config = dict(
    d_model=320,
    n_experts=48,
    experts_per_token=3,
    balance_bias=False,
    router_z_loss=0.001,
    beta1=0.95,
    train_tokens=452900000,
)
Below are experts of layer 7 (counted from 0) of a mixture-of-experts language model. Rows are named router (the router's row for the expert) and show model dimensions 128-191. Each number is 128 + 32 x the weight over its row's rms, rounded and kept within 0 to 255. Numbers have three digits each.
After each expert's rows: "mostly gets" lists some tokens that are sent to it at least half of the time. This comes from a sample of Wikipedia text that the model never trained on.

# expert 18
router:106111127141130046135159125193106199127135154119114113138120053156139128139112135139110131117149100125169067151104144127090133142125140113154157069141172151083177097154151134078128106168141169
mostly gets: " known", " species", " pre", "- Family", " widely", " commonly"

# expert 32
router:134156127162102120113167147184112138128121120192106095149108069151115162152117149132085143077178158116192119171161127136101137127116180124156148094160158149119117137165119082094094089175177148
mostly gets: " F", " f", ", F", " of F", "-f", " | F"

# expert 24
router:102097108146077113104153160203128135166136116172108088133085122141102133143091106192145148099165113102090152115114137148098118143117134119136193036143154144135183060159137095121055117110182152
mostly gets: " guitar", " vocals", " voice", " percuss", " bass", " FM"

# expert 44
router:124143072141090112166164126131120134169106090168136097149076152114102141138116152128078171115196155062162134150144178143117148142078183105150172094138183163171133100148147120121114102144107155
mostly gets: " | ITA", " | FRA", "',", " | FW", " | I", " Sz"

# expert 4
router:100093097163079139136174141156116145134086140161072102132097053155107142154087131111170140087143110063193104099155176172135214166097121121172171102131160138143114072152159068083107061173169173
mostly gets: " him", " them", " relationship", " property", " movement", " evidence"

# expert 23
router:102122103158136116198160138182130091180134107143151095121096028119080156204088125103112144149116106122149104126122146145045137128107156123133145126104148167150158097144139098087096100160136149
mostly gets: "==", "==See also==", "==S", "==P", "===S", "==History=="

# expert 19
router:078083079167087104169154162172085119167081143174086097099114134126112194161150134125132153127153086093115071135104147114069122118083141107088146145120171151141216105131203059129116164149126185
mostly gets: "==See also==", "\n", "% |", "- \"", "== See also ==", " ="

# expert 35
router:098129091111111113105202146142089133122121120121083121087130110097100132125122109130099189105129073110135112115120172116086100105074151067132146116099184148136136121195190118130067085203139110
mostly gets: "| Party", "| Total votes", " CD", "| Total", " ISBN ", "CA"

# expert 39
router:140121129153138095092183185177106137152123123162077079102097069154115164191131079143139145076174121090169115178140145157092120131108174096154172127175203167169104108179151119096089079171174153
mostly gets: " during", " sold", " moved to", " began", "On", " FM"

# expert 45
router:124113123151082127135132142188102134144119143173053067163113137136099185146109139131132140122115121074105066164145144196067143122057160111112115118179177162144169093139156113116075138162176130
mostly gets: " July ", " September ", " June ", " March ", " October ", " November "

# expert 0
router:114112072163098130153148126127081150152088101139120099148080157153086146167125120117099194134209122118167115192110187124152167159075168128171109104156174136199144090163128114127098120166163155
mostly gets: " McC", " Ell", " Wil", " Mc", " Sch", " Bry"

# expert 2
router:067088117170111118124151167139090166170038103142108085136112075149117160167154130105109133121145145106179093181152157135058111160138194123127180125123200135157159122131134070086085081158147130
mostly gets: " his", ", the", " by the", " from the", " as the", " and the"

# expert 22
router:100093078159112084161125158115047126136083082112097096152116112168122158196124102101113141124171125109140128209149146147118112154092185134160119087187171168178203086130135115100061130166104156
mostly gets: " Baron", " He was", " daughter", " was born", " married", "umbent"

# expert 46
router:081123127171114093130146132102106146157089111146122095135089050168084140199115089095151151113145122115179096163182175165133146117105155107149145109149195166162212102157134141087113076145161143
mostly gets: " wrote", " He was", " became", " said", " “", ") was a"

# expert 10
router:130147081167087105134116159147164115110113122170083136136099078159079139183117143177127186127159070103153129164173193145118160130112137072149116087097166185130169124125186085121104091208172079
mostly gets: " ab", " if", " rev", " to f", " to s", " the b"

# expert 47
router:073115087138093098162151136152152173117115130138095100193063061112086127146144115187105141070134097105134146114154147172092177175069153104173128121145153123123103102150139091076110113135166103
mostly gets: " applic", " abs", " transl", "ogn", " eff", " ide"

# expert 33
router:098114108112059133147130119198128143120111148163039115155080104118103170137087108134149181085124111072146086151123132180118176135070143124171148089196134160146150100150146112103109062129190127
mostly gets: " In ", "In ", " in ", "th century", " until ", " early "

# expert 31
router:132061123187106113113186127147152167141123136193110109130111070164093174131107122116179150097145103109179096156164161140131142138111195108145200075134156166159162086159135071139102091183148154
mostly gets: " construction", " fire", " police", " aircraft", " water", " ship"

# expert 41
router:116079105124119133104107150194130197143121131134116134131122116143104161135140117139094193054148099133159086187090131154112152144035138155161182115145112135155152105148128056077107100155175167
mostly gets: " d", " t", " th", " o", " w", "-d"

# expert 17
router:118091082178109105121152135142143110161090121108075112183100132119117152125102103112124124055165175101108056151145183158058146145096156085131153088149233145155167097144181112100116145137151190
mostly gets: " | ITA", " | @", " | FRA", "|  | Independent", " | USA", " | DF"

# expert 28
router:103127103118144094141138112126124120102115111134094124124120136126099157154084122124095178135158086124113055148142111154072115124086152111151128061172117135136213102149127127097125141218121178
mostly gets: ").", "\".", "s.", "es.", "a.", "ing."

# expert 6
router:117114127154088068167138135174126156133112121157111060147116084147104142104103103127087159121151101113179048134105149196108171157126119118132152067132175141120117137167174067088123144129158122
mostly gets: "ș", "ă", "â", "ó", "á", "ā"

# expert 27
router:088109097157064136121146171180114135129127146162056101130128118114111180179068081123126180102105114055117089198133126167098144145129139125140138070189129151120196067177142098104109138174141153
mostly gets: "010", "022", "012", "019", "014", "024"

# expert 30
router:090113105185107094137177133166127158173074088155120089128107102162102140162099117104092167082171150158190086104140147148077106113128210089141176083142162154123186073125164126063092145116136144
mostly gets: " University of", " School of", " at the University of", " History", " Court of", " Department of"

# expert 12
router:106134146170127091168153142137141147115136106147085106150095128119093186150065073145126152098125145081127134146121141137060157157087132125146123090202135194147152119147161157118080104150137149
mostly gets: " (", "a (", " / (", "% | ", "s (", ": "

# expert 20
router:151087092174093129123157148150104154199136113105122089136101098139111112181090111124137112143190120091105097136166194141064105159108139130158137105168158167181139108159155093144133125121186150
mostly gets: " Racing", " Motorsport", " basketball", " Football", " playoff", " Sports"

# expert 1
router:129138132149114074135162119114150123106116128158076105146083122147085187121097061148128148082108131083153108136136143132060141118076148158133094143161137121106200067154145109087107100180162168
mostly gets: "% | ", " | .", "°", " / (", "″N ", "′"

# expert 36
router:107107109204059107119167147120086165172083081137057058135092124161084130170095104109130128115188112097167105146120160151113143180113165117160158039180183139165138097149185116095091145133176158
mostly gets: "ford", " Johnson", "ville", "ington", "berg", " Center"

# expert 43
router:086109092160076128154167130136085162189092081148073098117103084142099127167134101095118145115157121118181121137147183177158156136140168100149143117117133139166137115168155116073085084131196157
mostly gets: ", who", ", which", ", he", " who", ", she", " They"

# expert 9
router:128102074140082111125179143145111142168098105165102089147077101147098127178123132083080171101179145097143133118152189161103113164094150104151181087176192169170152102149155134091136119165123168
mostly gets: " President", " | ITA", " Robert", "- Preceded by:", "',", " president"

# expert 42
router:114116098160083099149204129154102107172145116115114148104153043128105142090112146124117182123140126093135109108133176113055109088098129087140148097089139143153146143141203110126060125214131176
mostly gets: "| Party", "| Total", "- Location", "| Total votes", "; A; H", "- Species"

# expert 16
router:112129126156131091142151111128140133112128128145059106160078121140070186140082092151164174056125120099121127136146143106074198157084154147158149115179150185129189097165171119120117094133178150
mostly gets: "44", "100", "5", "0", "57", "50"

# expert 29
router:107117109174105101105160125168121143107132128162079100138106080153084146148120117135148145092119085116187108139151199180129153160121171084109130126132151161167175116136158119073093049161185174
mostly gets: " have", " has", " wrote", " appear", " can be", " worked"

# expert 37
router:088087079178124096157151136147133156183057138126079099106104097169114139155100114160160131082137068107156125137108153144088132180091120088159146095177128152148119087145143113106065115127198145
mostly gets: " Hold", " writ", " rul", " offic", " los", " dress"

# expert 11
router:086127078180078097172143162182073154131075089118075113146119122148119142126114116123142135135131086131130099134112201134073119107102160077138147104122152163120159103143193092121080105144156182
mostly gets: "\n", "==See also==", "|---|---|---|---|---|", "|---|---|---|---|---|---|", "- Born:", "|---|---|---|---|"

# expert 34
router:096142118180096104115179119146159160173075068111083062105089153105104146172135089115101142094190109122119121153135160161106118142140153146161138098141173191197140102182127145093091130159183112
mostly gets: " T", " of T", " Museum", " in T", " University of", "ienn"

# expert 21
router:096068099160136056152147129185081185154112117133125097136128102136112094144121139124105143083160076100180088169156159130101154177142119122124204041139131180158165122154153136109118116121142152
mostly gets: "idae", "Scientific classification", "osaur", " species", " molec", "seud"

# expert 5
router:089088101124096138080158159172132105146127135128077109141107057136084169194134124167126129080164055075135133185113171149085134136057181066128159115118130120100138111156164072110116068158164168
mostly gets: " un", " Un", "Un", " pro", " (un", " co-"

# expert 8
router:099108130140094123137149103155152104165125117153094080114102088135090160120121143139110171109119132108163091154149154162141137176112186114160199131121138182129160084138128129102130118154170141
mostly gets: " Bh", " Raj", "ร", " Abd", " Khan", " India"

# expert 3
router:110081135151098091150154140162146124110077136136101106130088059153122149126154121139148171113120126102176118147166150139069152156107145105136149124122164145135164095133157088145105101182141155
mostly gets: " large", " largest", " has a", " high", " at a", " had a"

# expert 7
router:082104133150135084148102150156106103150084100157070093151112084142071199187118100113149162066109141093167104154192144154105193171104145179167128133171166171128141109138147106092116105189150118
mostly gets: " three", " two", " four", " were", " he was", " six"

# expert 26
router:126088100140093127149168145149124162138116080155124103107118084180151169169086124119180151134149128098145119198169117182120108195107150129124148054160129127162143115156141083094095117133119111
mostly gets: " Army", " military", " Navy", " ship", " Commander", " Air Force"

# expert 13
router:097055127153069129134152131156151153130113133144070030098097107120119109132102107194141181121153112087149128132126151120126185169109136117177136087108145144121140058141173102142120113168181123
mostly gets: "\\", " \\", " $\\", " mathemat", "_", "__"

# expert 38
router:140104105148127109125184142194142131166087105137106148123122097142170165131138144140128129097141122121133099136166181116055136123064167131132178106139115133113170093151155046142099130141162122
mostly gets: "-m", " (m", " of M", "| M", " the m", " gr"

# expert 14
router:115120106139099119144125112150145149162117127175073072130105105176087146116099148132093151120134091127153063133129166188128193172123148106153182106130146169127114136138145125080107158116182135
mostly gets: " Kh", " Abd", " Bh", "ithuan", "akh", "har"

# expert 40
router:049081095124103145115165163154144111110132097109096138163120075137110128140116123175133108126152122138096147107144178152065181125144149089168204132144195154127148096150152064112091108193117153
mostly gets: "| Party", "andidate | Votes |", " Party", "|  | Democratic", "umbent", " election"

# expert 15
router:082093085128101122101127157215166132166111137150108115126094083139108170145153091127104159114153077076149107143136149166109176136047113069143149143158126162171105142133120108049099138128163123
mostly gets: " n", " mot", " of N", " particip", ", N", " trib"